From a checkpoint of a small mixture-of-experts model trained on Wikipedia: vocabulary 16384.
Below are experts of layer 10 (counted from 0) of a mixture-of-experts language model. Rows are named router (the router's row for the expert), up (a neuron's input weights, with its number), down (a neuron's output weights, with its number) and show model dimensions 0-255. Each number is 128 + 32 x the weight over its row's rms, rounded and kept within 0 to 255. Numbers have three digits each.
After each expert's rows: a language model's description of what the expert responds to; "mostly gets" lists some tokens that are sent to it at least half of the time. This comes from a sample of Wikipedia text that the model never trained on.

# expert 9
router:092208163172071112153156141192069117155060191182079135144146146094109202161127042100080155142155135142113084088137166174120144108119108113098119136121119090050129209105093095075190087156107083072167135156087124150174161164149139118096074109218104131147182184101148119180119118118136113163112102095123111115097125125110125079056123100069095149114133141147103122162070093124115129126105119135144117134095099125135115186103155153081159120141117141158111193062137102082138110121085068114104131139160093112078112113111104139127137113129154101145093086083096090151190060134075063125115108095154117112115176134081101148122121078161128143118078125124121098133133075136138125116149160126130122103162111136131113109167083146133131154077104113116132151146130118139119127065102107
up0:113128145149095131126112118148175106108127110131140099144114121150118095099112117137133168212150165137114108131059128147077124148121089103057077100127042145107142116135153121156160082103108137121176128169155111146050124165006096187063137075132151162156115095109075125189156189132151131192128113134133185135120108084140156115136148157132145153102139108113110123100109153157162046130147090088139116128156147089102178159087173055125133145117115066139086100096164111169161166142082100138147200143120205111153154107140110089091135142137184111140120152107115094123148115150064182095104130138089053126150127129129125125183164131151136174134168143125089103064162161125156122122122166102107133091132160143147126164125139168120047101133097134119137133093083135059172125075107109
down0:100124128102107147150112116116157118113163178119119135094179102140131179070096141213041120100113107195133117121103138089132108131198164119160130109176147065141117129126149107133182094143116106087124154101128116156156089117079118168141129084083097119163129141149091090166091146131116169136148106192151146170116125114125085199098124119142091131096151150119124101149093107136121134170139041155122222148124140143099160108141126131182132106095124123065073112126078129146171164147148123114176117198101084116133177119144183156151173108096130107150146132117121053142196090220138117137085171136162110150155139120219066103090125118180135105134110193146078121117135142142127087106100207132159159172184143165119153158103177114102115113113155171119160134116121135080148180124102127
up1:115134247122130141166095099146113151096139191141099112110138098182133144172184153070176171167156089052179083125096102150165119152140125141157116126170158133151120145152120154085130173151132133123125153131095147124101077125153094144129145146150177083196162153142085095149160111122122156137149155154098115113160121128083184087172138109080133124094131124145127131106116136095129072181075091085095071144133145094113162099135168165134124176112166154129157136136126119173115128126143128115104127099129122123092121141077107151088119073157065103165174092121165082168153097101147096174163100118133117071155136179110101115178107058129155144193027119077119136184144128134142106140078098055105158086192174139158112110127088193125128134139118116071185123185127107188094130128142128
down1:073112057104191131133121167148082111109128067110195153119119067116177102089166147101090085108107120159083129218173134073188133154150132166098113154124103077116126107148117119102152102180115107133136086145172116151111111174138165065153115091146147152071122071105172165067105098097051126101153112118146146131118092162075128169100095153099102128168093084124142159103122098126165153130119175189128163070129106115160124062117178113162086112136127116116143116114137095150101093159129113104110129156143168130191136140135142131113146146160206101110136179125129251099148144107086168092105098103104056184154110126135158117149213112120080139153127129126103132114112136114133160119123147168110125095102139160128113110152140069137158189183159173111090122125158138157152143128119076
up2:122087122157141095116141199102110150105114193149092095079093160128134137094149087190166121183131127135156124162154147121166116129100136125128123172176145174173144129098140129179130125093083205190109093090098151159147156129076102123113107165099154127095148102121171060151158179110175106063098141127093114159128174050103113132140110102098121095108137156108174133096212114139074118109177141142136153143105133148127179169097143113102153191118167061153097166187119179146113177124077077086155078106157130122079091124122174133145103082158154170109109127134171175107151119103091160123091118085138117144153070163120092140135134107036142145178144128121155115109130159170104112086144119086155117104145079086131145171095058175128096087195129114141132166192135092092137126152133139
down2:133173122078142136085099144145066093151089102171183134099148150080224205138075111094096135129136146117119121135164195104154078123151108163106096101145134128183147083117131158104132174111102083077074097168085127084122075145154159132196092110173070109189162164148099133144140132157103140074162157139097117120142075110107097117121091150122112099116096086118135135195079152103183156051113107079084138165121138118117139172112122134145167098136141116122132161087130084150089134108113156113098083109139147167096105180149177124092119172132141132145136112142133102089127163099096110112112150145176172110059133175118112111134108138098131196096139095135136121140079152126110153137070105097134109134107095179221096113088144152094225115134103159092171151154090129160065138175119121
up3:140102105143160108100152126162126121132180125115105111048128105129161172077145076144113107091125109180091119095108142170176105155112079074164126131122128169149098144076090115166083128138180146069107186099115073122165138127152120129096187113145076091138058096136136141103100096210110086130154103147157115065116110202162077115060089126093141147101065123205123161181177139110140110161154130066125104102093085118138126111115096116204107138127127142139104120068133070130107116138105124151088123113114159061090097142137085124081133136091139155087096128086171147160108179132177165057134182120111108108108095125110137155099176145169131146136169132078124105144153117158120139137141100124141093079153183068072140106133097159100114189123124155083113137164160077107157172124084173
down3:141149073119145109119100093082153113128168123118068147092110063125144125064133116131154088100136146162033124084131077144160144140151107152143133150112074102135109201130158142182112136130180169117104169084164114125137117162088112111148100092081127131154132152095092103189146131143091171113144126132168212097158118167133153127142124111132151160062151103082163108170112130152124101167120079165122136174098168131133107120138119088139107086191163221101105085137174087104091100153103095179102146120144067054172114133143122111123049124141202143170136151090159076136097065158110125122145110143100161078093146138121211058129121185116087140119155153112110067179150130120104085116088166107135135125175126124164140135156126150075087140135163062147088156125146134089133123133161139
Description: Place names
mostly gets: " Socorro", " Mexico", " Paris", " Oxford", " Florida", "ville"

# expert 8
router:078232092140103113154157118186071117106098189118118125146130129111109131061122084117107176109173153160123102077073172165144129084098157140131115127149088116102121126127142100134142067140145108066100094155136111094138159194128145085109120087134096108100109138136146098165160138145189088132134100063172139097136140189107119123111089092114045177127126130162115138140148149124076123154147142167170150134128143058163119118082140198151157157122125146127108108109118091083155130183150131108136175105152120098155149041136085189109155129074117099117080075099113135111184085138099046143093140081140107194097148095087120122126106107107127138137149153099109077077129158164105163085134130161140143116120091174101051146134158147165110191137153069132123122125111172163117114101100054
up8:119105104121082087167111149145084097154055171143132140205151169053072128094050139096115089155140149183083120149142116128081117120167144086112129080108141170132127146120160141144124159170135183154175128109164075131182101160153140096109112172106104136113107112093129072126128108181142148136167104140076122159218186137120086070109138103170109133100184101178112177149201189149146100121080129113169138117044132107150119105138176114120104134126148131085149149166100131098146116110157166131182106143181149154094131122106117188112096152069099169094111109180127115104171118089121159087111165132091123090118121165174097132110176103121095120144117135131183183177161119105148102167120101092164159144119146132126110188180102115108139160098158139171091173197106122123122172167089158
down8:077124095052105100071142168107106116128083131140119106065133138115162149109106167114118178169104161123111131056111103165137130131101116151143105128144165123129095205113192131077094135093150151169144093139085147139135106117105128122137111115126181141056114096180112106158110090157188099097125178098152175079147116147132098126165117157095177159188062128172098159116136101109145091116186163116104103066081115118154112132157129126141055144135131091147166134119127097132134098179150152152108088124073122099108107136103096109075123096092096128135115122137197140107154108147123128132140159138085096106162183107042133133107136207154157095190178152087092148186130112093110145149064119086130142160079110111177121172077126181175107115142097184142132163108195075121170062083122138
up9:192156147182102082131169150090175165164126109091075145184078107074131166136102162135159136109130169145138104076103145159086107133082193135137143105115109143158124110092087090151165078132149068112150140087097101160184092066111111122084151179174149158119072132138090182155105140184155115117163167151134135166119135146121164140112113137119106076105137098124151111123118148125154218152136133094087116127091156102178159129123090139142094173113132134074116173099143121146128115160155113152095186140186118171202114082102142109158100096141153173166136120249142142122102189087141117091152079143177141091099166150094116085136107107127160098159093132177171195111103156092178106100090135094133136158114135119153136171094075121104169066103125139108098150111163121106082158148083166
down9:134138146134215134163118111135090149068178144120057117105198108152108091141147102124088102146100139121080187149117165148112141172124180121170162107080184023179105118142089153098111145100077071119146104175143088099100156120069166101102123121136105144082102130148074157136091179134130122170120127128155131086095106136159074148103144145182172111150080129162057176098115092155135113082099155101112121132118119148165099166149165136119121103166098139083156164060092107107191132167154131161126090166152179147166115071093102128166136114104096186136136167108101149166024147144079092126121166129172079106144126148122182130129121088131073143105114119090125124133135153070115139127101112068119148149068113099085148165143123111167123099153120161150099141141103103171115131196152117
up10:144166136125114115120153172092149130029129092144133075124122103078114192112131094186137070111128182101137144115172145092149064111085083153125087118127157152145165125157081124177155072143154106143135157119101142162129134155141132133114109110122105144155123155107072129123115146083150131132069083087139164158127144124093161167149120078132137149059193107117119134145118133096095111108057155113071056095054083149109049116097149123113152110084153142178141189164139119147144120176179106101066128179180188117073159146142133170091072107142151148144170157126166109113122120116139079114193083104135103075122157147117132106108107116203129127151136103097178139129138165171129069169106114092096109119168146144148171175118117113189129119153191167105095101118120100170144073103137187
down10:163111088114158146123095125097087154157043140131123129192139107110109098080120205178177115178137139120072100122188173059111133118130120147124046053136130125118152101156102166157114188079135151146111127127123134145110074189124126118144127192133127105151153170158093175151072123121142132133194137120095081128096105099112118089188178072139146118169132133177082105162085100110106168146094111118163075143072149181092134121076163164117113132102138128088136176128120113098133123089201136102085145101125195136133189154152160152099158119113162122070132108116116153120106135162089133116106153139111110127096115123166157162146127099138161123182149043194101148130194140150130148122120110094137167106105139104125183130097088133123158112091098189124136085076071077129111174077171151
up11:154098065182121176143086082114130157111168096124107081121132137107174129105098125081141137138117044165052119106131157111161147097136096193202092134170089104143118128129119148107118137132127148026114094116138086096110140148108124127100062143095141140159089099113130140095141119176152045154172053131157126136116204124082076110089118144061142167168114118103121141122117099137141161133106138132144137110164140127123111200110110193137178123155182148111066157148100142108148121139138097137133124099133130125147136131154149174138176130155153125096102078165151133051112128136064088065105138125147143128161157076081108052170156129048087193189093168147102152128089080161121150147115152156132115101156105105180105089112108094135118144143125131181146089100172104077171137112108110
down11:156177107143089182100092165103109138149120046183134121091117052171149129115138182105147088090136178150134152129088123139129156143150156149131092096125113162088147129100127126089112163175131077149086113121106147139152073134141131160085104157078117103157155152101097174146114149083085144099139149102135156132111138116132149174146170059191105128124147157070112095171117159123097153080155136098098079096111103145153190176195242146131066140121133171092131111112150156101161160115109200157100163134106102189068103118148127136148104110073115082104159129123113098104153141054125151134106167116167116106162083109133117128089105104118204143109087041222167187107104098094108107145147107156129156127128108103119091138118062151155153122107077122085122106141143105127130113103083152
Description: Table cells, dates
mostly gets: " January", " December", " October", " March", " February", " August"

# expert 18
router:107255098160102066130129118172113150135128177138117116143089181112088145126136047171050136110160138157141096147073169148066112135100180130093079147104099132078085152137087097106161110082122139152081092112112129124152193130121166118137090098201104127169140163097074114138153113121153063147099116054160169109144144173110110118127120113107126172130112128156119102142108118126099104146101117142186119127168085181150115137139177177148164171186104188119082188101161115136110119131087137114072156117187148124107127111122126151125176160129116113140137114089163120111149087168122117092074110128166126142137142105084073095074151099138144150168111079152085140087168133172150162070143140129161139115119152153145114114143167146152132164108108068108107164152096191160145193142062114
up8:129158111112118151089124106092108172098131106150175090072106119186152101153117076123163086079130093194159124147132084178119094159142112033150179121058177116064138094123195110110136074113095129135090207178168137105147118106142133143105105140087130118137107128108170109119216125102158124165166104113163122175056139126121121162129113129118106149111166133153047135119153162135138155114141142096180106145132124092120117108096157143119107082139151072119123077150152156212135147153132099169197150131124104096132137104166140160148129161198150154121105178178165066145197081113151093105143159155116079125133091094139129109080143108115136119085118152169126139115097117133176151128113067074126095077117074113143115101176093135172125110117156142153157200117171174115203108113130148
down8:084140111097162167157092162132145093110126128131117137132141174132148045177118078115130130106137005096060155127100144180128144080161096128147145167176131129126160059176116139094175097082092158133085159137102101135170108142130081124093135179141127172118121126153153101144188086121156126142043156097145145127093157223090138138160133089116086144122169142126169157145126098150076142097141099089099137093120205130157098144138087112114215116103119084109106192161103090126114148102090115107124092130064171149159081166109122169108175128118174192110098108127151123068173108065069104156138131153130098133122130136138172124119080146149112182140202118120116094112107124113131154126139167137136129125125109132092139119094124101117137122169157111170170123076170109154134095136135036
up9:109142133130106157125092124139166129143110171177160116144138163174107168135071103130104138131156218090136183100115109065154144144149120135130126098106166060094131057074130153126109128102154158106129077133100186095099167150154116183160149139060100076122132181126088140067116154130091128095120152114121147112155112092115126087177087166090162081149090171097168148095146129087120113129159109087115131160134126206161138082101110104110075120146157096150177122182130172112170176114129056064138153122078180127122127129136122139105144113064149093091095124162105102105160120109154076087193101094138140147152165171097182109145125128130095159131110149093132116165179106063046157181154134128111075121111128172166084132142124161131137176089175172114115147121118118060131072099061118
down9:094130132175184115106107125108137097039135111173102112125127183147092085116096143117116126146099123169087129099120134130128134149174152114151132080145245143150140085114118138110120097140127081134141053088148143137138093154156148175093068118144160152097132153121107136138145142180142112108082155140131062109127120086102116155131135133144100146112158192121168134141158134147119122136152096106078105097101101085148147104122121137115114133144176157133136078161112092166116098080142114175167156085085118132140146180041136167189155157118165057133085065183148130127094092132060062150085139107096122145039094119133076126153144119093074133070095120167119069126074122142096190104152186144162133162182142125118124121131075082132122064109152130079150067144057105128165132097150139
up10:127159127111157179151133097105136167131107088126171106163184090119120101161147176127143108097126132140107113107136142127103073100131077093196116146155105108170157071108142106120051172190141136121234070176119197119115193103172170123080133097087073157125154140150156202076074117148089087123157111070131110131148162145103159123139088149134132129089160157142087166106162123071184097151142116150123165100153101118151127094134187108148103152118091135180151171125060085052136107124149098134180094086160111086140124118176151138190117094100135080078129091153125146136092101108139118086129140137126106136143158098140080166105131169161159126153141128094147136177108135130151069134046120115126135111129152180098213072131100114094103145138108085140172139088179101091120130126120147
down10:149144042180097069069109082112104186106186147155141115188092135123095107119115125102109118155158098172121167093172160120047149128129095159180106122131072126147171083149158131120121120204152099086145205130102098128077097135123178115110136109111150100126146150140149151117062063126168141108147111091127055162112162114123089144144117128133098129147106114192135157167130105088090126109151140106075173085174139127049072152141160084184159161102156120137093145137145098116103118140135123129132085107121121188095118191101132144149106146116132113149155111200124108139187133087128090065149151178131079149095097126135126103082107101044140071144118088156123134158135142116092139112119133184150059118149130071111126193133139081145102194131094096107117108153135140070105090118137167
up11:143146140081141083164039179158177127075068086105183142155130126066132096179113176113114085129101118122177177122074184140151061120128142087150152160104189121137133172131144163153116180152111097167135150204079183097147133120109137158125134092121111122198131152152157136119086078061177164144147130140134126116092107079169135119136123150111103123136161128114183165099058130121116135155109112121155150075114147143136164082143131161135103140111075117137062135159119144075133144085183106094064146108126111131150197086128136191122160199106186179091126149138128100124080141142078110131125111099193138114130112160052058159121081127084145085134138105078172091160116173132106158132130161158119094152082123133135116128107140160126140109116068057125097091133100104135132140114158143
down11:115118119135138129098128117108155142112119136125104155076216167097099123147103240131163099122122126108094101101109154146118124164079136134136113158137149119088097144115188115110006198183119092114075147108094094121163158112129179085103097099157133115110063104121138070139144164140073103067078209111100131123115118145149174126148121182115114165097115099098126106151113121125095065153106139111106165133190123120084148140120146103133102167070129069151115125201065148090151111135191154184095149131197155072167114115087119099058115087108180096199171140126108079155130117072132141146127157149168116161093101136108133112126157155089152135091157091158098147185111100143118133125181113110116158120089126102123155133135147144107102106115141134102086146145109149196131138082184125
Description: Name-preceding links
mostly gets: " RUS", " POL", " FRA", " GER", " alongside", "="

# expert 12
router:129216080173106078186164133207114129141111176151132106135120119138134153123178092175132104076155139195102086159144192137138140086132164209074102130143117121076135115133122059137147069093073134111075113145123143132136171147150137109151129103169062158164130138143125095141091095204135083179096082134179155109113158160146128105111121126160113174120100143145144126152144118101073137148132094154136091135125072170188109129093167207145112147095112167088143180070153115088131152125126108123137139109174153058090084094134080157110160153113092107165084108066145086121168095193130094127115102086146108119081124119065149100158135137112121150126109144145150080141167102180207173068134159175139113132156151134134127081108152143141129198130144106145111154098136165104117135117082134
up0:113192113174128120149119152141133116123111090159079107144081119126136109099166167148127084156124165163115123154132115110119127103156141129115121148117126104131147117121103095128188072159191094101136131101176145170106156142174168150091064147213044092101133060099118084134174117096086178133098065135174073122144136113118139100162105120145093138086149121104179098122085174171101152142170121051119095153101146076100118071166190168196081178089103194091151111154140109112157152097110104118173143070144087174114103092095130121141124100133223162143138104115156136126118144151185054115130113149115106085058120162123166117160134091144103173112194157139139122128154071142097111109158097133087110131121126173155132130156082078145168187155095101096130134150134124109149148149055127
down0:175135178112117088145170121110117207188146124085210146190134110147104094137110104125077108129137128092139164112168119125192116133130095114145132115148137150146112119147095161147122115143106130167127150091057151152083077098103144167164163135116121170080184103106120175146106101152176085109161152109085108161112115110143163080106132157180135138118139094148113121190130136121088083155177118158165137077100114106153162136184165100094093108128212112149106108080089117126128112135135099105179154163117127089074125119094116137051125206154105140093124094142147138170135116173101189105129112103172179142108112129083151083186170147149141133140077089136088066136161098114150098188175108145148135064110151114086105057128155076109149124097119241087125124105173097119108098112104090
up1:123255088151101140108140132155167203148186126131190110157047125125085170129130195204125123175097142076094136127117126165147098165202147095106180103124145158125115143152122141181149122094054162113104116152108146095129144157127134161174142168121147128119082108150159111086108135095151133138106113116120165171131097111137120148138088151025100126150125128125130120140079140169056155146144131093081089151118115185137170126124122137161138121146105141117155133110075168195094190124174149127124125046089109134146120117137123154118201143118167177095196101114176093152042103161148092115145144129137100150121147138118137150148140144127125153128136110156113124193138123156146160115162153114116144140110143133103137150148173089149151122166139088047122144127150084145096134145144170
down1:175222224102167200183107132074162120144130113124091073102140101097160058099134108122179106093167096101123118156159155121128177152159128150119159147151155167095198132065075190126136113094126106091109103182096114165089163137127123083131103129130138165164128168159153158180153101126186101151144117104141099122099176173154147111145139126142167136149145124160152139144106097130083178186130160202117066124127119173150110095158095117103154089175112126134096127141093125136121150096176196115191127123102109152120187112108124132168138107171143113150119078109125139159239138156118128122123136140141079132127191177094142139111090100133132130100091170139132107147118102131108112123184137124147169097194091115143155128111113107139143064210130201155106111122119170131120120110124064
up2:085136162134144128104118173124165109098174147147160159115175086089120109132138142146144141119105159056129164143102081061167184122139145154129151102117073066139096146091153190146138048100131105111149142168101130159125183144115124125151145111085116144146108063105133141128085138131148153126130134097129130152139139109145168090087102149072187109190083058101186086139134118054199129144137151120110109139127126074075129168126096090108174161153085165140150089081116085167120032092129182144124140141111173103236155079147124094181149123142109061089108045160091167154134110130152190138150133113140157154153151135128142136125081155071110109147070166052127049139120129144184149129132130134138164128140069161097151122086141142101113130143129145116144103134133129148112100095142127
down2:149085122155097095118107117143134092086115154171142100115175117176153123129101155144167110151084104136078100158129171173214108137107137139104148129160169180112133090111127078156092140124172175115113146108145112083113129125131107099153184217122100101139130068074170088146128111122166113085162134077153148074113157107163140080086142116098167126149094102104066036131209145151088066087140172092104078174126098153173146035063108134097112128159167130142088079089068106083110118113022125122137089131108176091145117089139079119137114129061098099127149136118167147084147105051123093123150178107137109167136100135101131103151140043130067129131101129136158127122128116119137118122109110090125188130150130158134122128145123150134152168129137095089134072142137147131164140147149154
up3:143134139171168150073150156143084153157079106100121127139139183200123121201099165169153151167126107138111106107075164086079102191110054121195163049128128081151123145110116142192114163105120154083130161200115097118137104118157119115136133082116142139176103107101142072117102130164073091126120149140152149132153129131148079099126138121127091160156114078081050169153140145162127118159078134135137148113136150173151148122123132151149093047117174115084106094125069099196128093092121134124141083130108123140117164131142097173076120113138159115151166092085112108054135124158131142138096129197173119097133132100116153151085079174130096133129076134089107081154044089095132129106102068141135082166077151092180191115194115116126120122133160145095121128164126147093136120175120192
down3:088080102063187096145134155139107135176140101119114160126069132127087088124132151088116143099094151098128118115105087073070148120118140099144125119101099114130201076098186120110116168160141061149122155147121098139135119160134144183188155102164208143115132097104121108134115171138094116143125136142155154105121084096113108173099140097139125091085133104101151141098115155163131125186084086115089109073142139155103140132167122119115127074142160144088216138111109139129074105084107159127140181145150094104126153159139098122029110120140138131201111127058196090117147116126127160192124088140118100136106175146105117073114142137133154140132129138128119177183151124032103127115218165160136117132121114157050170111086087150100155132137129173157120119157080220128086155146200120
Description: Clause connectives
mostly gets: " when", " where", " However", " because", " but", " if"

# expert 16
router:127221129168093143157168135162110140160068202174096096114122122142132161131143117162098164115106128148131071115109157146078157089143169165096060113110059107126195094167097104116173112083126091083095090141152161196117147190140189094146101073200135145089160132103082141125127059167118111112142136129165113143068150073138148094123127105165075220150158142156121101140115094136138141127159108155170081106121102104155137081107140149106117142193094149126118164111088099100160106149088069120111168150167093100117147108106105106109185143117143141114159149138160099147165049144106100146071160120143111222032151098130117142105100106135116113167115155148148077101120127158141181126144097112184151088134143133140152137132137162145111151142126071101140131167077148140160136107096124
up8:131130157144122080118113114163162147125090142078154124106159140170115128074155092109142161119161132146102132120146144162175099145129118146065084093117147112166100126129116114109137135143098150134148107153101184208104178192142098043167110121143168071186094119165143132136091104092064137145168105105113153147122090126140105131145168179156193121175130167157159081040168107130091149073096129104169082135159131219107102115137155127092099069189126044125107087154127125106098207139133146141104130109115132115111077146174130145059107110117097148139141147090132123181145081098103115133171078156125087152173131142126130163139135186078172153144055129149118142082122107096111137103147150185170084095106187159124129150146088120097095173124134158154089124157109097090199163139099076
down8:128131146127145191163140056106048152121151143151112148143130113157180105065125111123149150158109098152124106109128099116169165189114074117095099096147133109118055111144170083136150149170106102070089165134075129117127171104158176159227158138139178039136087095185148164119159133110066127186117133135177090115113128120082130098136109076145171111152152133150153081087155175129118103128148107138173125122071131118165144143099128144064108095106156125141176034156065108087142152130110130111164103110149174067136122146112118122139140112159115131114154131103109102147135063099113141147108102149161100092120125211144086140219098133111163178180141116138139122144170122061085132131143134205119168156144142118130127138172109106151157102101128169105140133160086121070143074099090109
up9:159168100106135126165079114128106128084128196080122168095156112113151160141222180139153109129142199119128101123147111074104119165091095170096087131191110116107155129143079084131112087142138138137081141107115107086091119138064131157133115100168171153132068120120093151103159070102168120114137135143108138147072146081135150154163136061150144164115132072161180088159135094097126095140114151144139148126112108133094162130091107139111138173101182172092115137087188096047135189181150114064132131067153127137073105160128079139098131115118114126141148159130051086131113109092163128116092172125143125117126102139118145169163166204161171132093188148107175106134165138195143103107166153088141196116116117111137101075135094130144169154139117113121193101123085083102122148061097198
down9:147113101082176103143172115112125136161091151095139123080119133160137101133143175113138174120112178167135175051142145194132158158130066148204151155138133068084122131116140095183202112130116165084122089140132136165111122064088139137180099152153147158112130128097103104096097117112147138111063127153166143156114181106152122099090119210060135123176168135127150114105113139169096136153108080115115111147123072107133106035165120077142096121135148116179110165179075077149077115167181139195129175110106106082120150186139107128186186089141106092131140081133193107131156110106150173083121112100124080163134133144143099114125126105170085189054160198146101169174115108170090114143138150127139164131101150112106102140170134143081094097108163128142110112183107124124141164149155111
up10:147117099156119121129161159095110098203083117078104177147070096137109132184163121093141179142110199066105143130122116118077141076174140138192173095123083196118124090169146192125139045171069145115114158092142142131137144077132109152124149110105110142139080076106129155110163126147129087111163181113061138157111086146143087124136141083154096145106126135139119151139132109179074130132098109096079113183109125218124133139188114136115121209160097094101163153173174148151157150062126157137137143150184120132159170066114150146118163135116099151085139088125159128130117085128102166129096116111119112139154125186155121122116105144128065095128077116144127168111127143058131105134166107108123144135126107086154134070105120114032166146123112071156154178066092094082168167116153115
down10:170074129077177216079147133109129144154183152207108115105185118081093157106143132106142094082111120146206077142131057124116045128129116124165157114136079141161099092066123129148218129129159106060143178097156164153157095118102136114085137108127099151087161098124124137124159107148104182058132138138138093151115116094127157114165138152157132188133162152118142164127164108130105142177105119096109119126084149183187104102154144143169117171109125118105137143156156103142159136103124130133120107179132181174125147151179162149100120080056141147130131095097131113106041106109130166114107134098177139156126136173036107140116136062167103172149115159147131125117160144098111092173073108134183110114141122138131068118113142071175156121131121182105150146071191135119117122145105180
up11:128130112148179132164119127172145171102124103120198171055196170133182179114141130155160126173144108157151133185110145133157043148076115108157141132083174136183123122126097102109104081098123053136066134141134116159102146054064153124127180175143121090121135128144153138136110100175174137155062078123080126152058100141128080125091150116114162142143140150150093173121105135217102136136099123114103128134156129118189122108077178113117103076180147118157139100107167152107128113158172140176091152116093173089108114177149188142153103124155125177149105123148086152089148155186123110163159140143152166130136114125134115153150141144081078156115134113145131108105106112107101166098132195109120103117173150200129144170216086141136072185097124142115177148144176132153166109119121064
down11:134111127145144182122131065151090137112109109111142172098123178149186158190157128131133145075159156154145172161220113148089175137099139100112117232144142165127130045097097066151097182122140148138165131129182170132169114081139106092107197130141087148161117101110131143147149074131102133167119181131167127163116116159071142196137107090098119119125113150152064168175111102096168145115119114132151107180144093111153111096096147056105112094102131128098161101066099106154112117160144145170121117140085124133119161162176178141139124163141156114093125134114129125177103164199127131129067130117102166146190081122067163127132116183161091074098125160102156120112064124142102187118157126122075100079109153069141139091153165158140146175121150084127148087134135141213130153114097141
Description: Number-start digits
mostly gets: " d", " f", " didn", " F", " s", " enh"

# expert 4
router:075251134124116108205147128199042113108108183156096114146140110114118211131164091129105151054137112186169042108128159163122104116150152124155083113087110089058120156127133119082184086138063090093170087133080134139120198141125146130122099122206054173144133170153107088187122095148115137087105110098161141136100095150089083125109131106131121136089106127131139121144112127112132147129113111151169104123108086177137089128104175153173176131133119161134113160091167119073158143095086143104109125108147153113151082087140119143182151118115149122132092090086130166109178072104094032112075084084132110150076120100101113149143128112159094140139090106125134112143134146163133177118188137137130163145144115154136124105136114143135112165079110072126121188148128124158141120109144112
up0:065116092145130144138098141152138156119105117119055099195140108070161114114167145114139120092062166046102101094095155136162127126122114154109131112131129123158143124148091182107163136154123165139093098141084114140136132142078135137116147135097065128089097093121106129120102177148142154114155126136092077090166125097123100151116140078184088146085090094118088146137158168164141140201050156150158203122132104195185139099113089206123125164162100079125125116095076145082154109106091119092097075157149106132171109133088119114151128121098034103124151137084117113102101081096174155118129147076121102113059187107098091137157144169106101147140140134095069142092161155123121157174109077116074136106073126079195120143123134124151111132128113124109097136111100138168035131124062062
down0:063101143157162158104132117156111160116159129111135143117170137133101117134171104141078139164143176130068054122155091118149152136140142186178140144103100130095147165098134174088155075105104143183181159178143118144162120145145068144103096119141104099080165122150193137123171115131119163083136121098135089121193107171183162194122089162199101127125137119162106161135123112149169108047171187135104159168131176141168134165135098119153139127101132098162089147135060128101088138102183137121144211119094086156168095096103120158110096136136122089131060151137060150159111120198177113151120135106062115154117070091142133168130138102143107102087108148170135091178123199112163123146148108197085140122150124152121109137103188139113198116176113127172104145122069154084143126091120169
up1:141142109128112117177149168078165109127100123159132116158101131077186165134165145088143186049104134130075120169117138158059153173176102109115139145108110093118070150122097096169089150114059110126149113166122106063129123157106086146161077077178142137114121167127148119080052080084087153111138126090210096142084155161121161114111143104126183106176115138166120117120147127092134161178146138098089166088130091165099112160081169140093101149126120132146099121178219142131135187132088121137102109131079129125175137127117122133165187128216130107213121134152163143110140124089167110071149105086099074113117168133022129126169119121090132129094127095141134160157152139103115133141190158154145100175119122130117123121192139135093145180087119143135156104157082089157153109158118096
down1:118155125196089120137107089090191166141167149115084079083136141068071031115157160165089164130147137142115086108096101103114104136130112117164084107072079095154059140075112143122121141065136150128151133144103133141115134068153094085108134107104185135152149146108146165160141118125175154111136175200081116119186188170110138167116181089096151150140125153132127171114144179133093132100129114128132104163153133064118154155156057209145106097135193139118155143111141143173150125120100135152117139093117103152048095130118165104051118073110117156105145129142113141115115103089125133120046129131144135145143104131123145120163196110150077205107111140084105123172122142067093096086097070115098182119142131119140089153129148141070125110183160115110109167107120119055153106074134132
up2:226148098176139120097099114167152100098130166081152124139138081153096158191107109098129109087143122148106176105161141154131121126089168142158146166171101164146154090147104155114134036142172122108060101113102184150122073120160107124116178125108179185128132127135107117080120143105118181116115159120157107091077173085138119130181193076075114140083167069128112138182144094054114099187132116110132164180152115102107150138072111119076097092153125172106063063109116118078131224125169122122092177126067129110109110168136140146163170140134108142140219096125041122150143102143175146115142082138094085109112119125141129121092079144126158129118089107123127163085159116152176093151153178121109130176116133138147149091137132129137107121133111170097072081135119126090137138138121090
down2:174174208145124129137075165153108101149100167153135136115103158094113176101124119105175158128172184141179124140156189139120116094109164142120144133102106182131087108165114153134110180087145114152158133106129085178084153118136067109125173149158117121046068123096152143153139115073196171108109138136146162116102126129144151149119171141095157198136122170148144164084169197090152203124128159099177172115157127212162125150118152106148176152125117124145118147115116123163106130100125134131164170097103100077088115101144137101088137102058132161081170172133136183097123058038132135167113146136111064099166129107098161132135128103148160102105153133161148133119179171121183144159118149126140185148160161168192178135182150098100110112141123108138131229118135150163079127102133147
up3:104083098212072118141134078121068084120156110151139205094130107143127118149123070161115159044093158135165104106113146153163147098112182101098163130159115129161105125127140109138125118143137128137163107139080091031185166146185150135090110133143140167127112152130128103124131167142155119084144142091179085138118102127177137093100108135120088138100161081097116131108138134097138145158192071133144122106172098161110168052112125077159138115078154123174103145114177118088084103136190130148123137117158136091123145103175157136142170153136099155129116133146121139165174142148097131174162112185108146157147065109165123144115129150114105096084114124102196174140154198173118148101146110156129171102169130096116129140106080094116180055141169188197124139125124178052210188094158154
down3:102071072149087112166081098121079163118105059118113106130160108107151175153102123121142132118172173152099129120156166148155111136120137130103072118154065105081144163168127107113091107104085142180120149175154132106128148151201137196111107144133095131161071180159166095124115075124115115148146171151142216170104145099136161126138108066088063106121139114156095184195079126184093110190112155131133167132146152112132143102201159114120045139079147112129119127162095141131160133094072118108144138113150153140153102076106200111158105119107124133120175130125106125134185168121088084120120198147190163175147112069099104138079120149101138137153146128117151186128126129112155131126131172124197101158132117079162151142100102131112157136089139138088171139196113158150187113222153122
Description: Surname endings
mostly gets: "ensis", "ović", " Jones", "ić", " Miller", " Moore"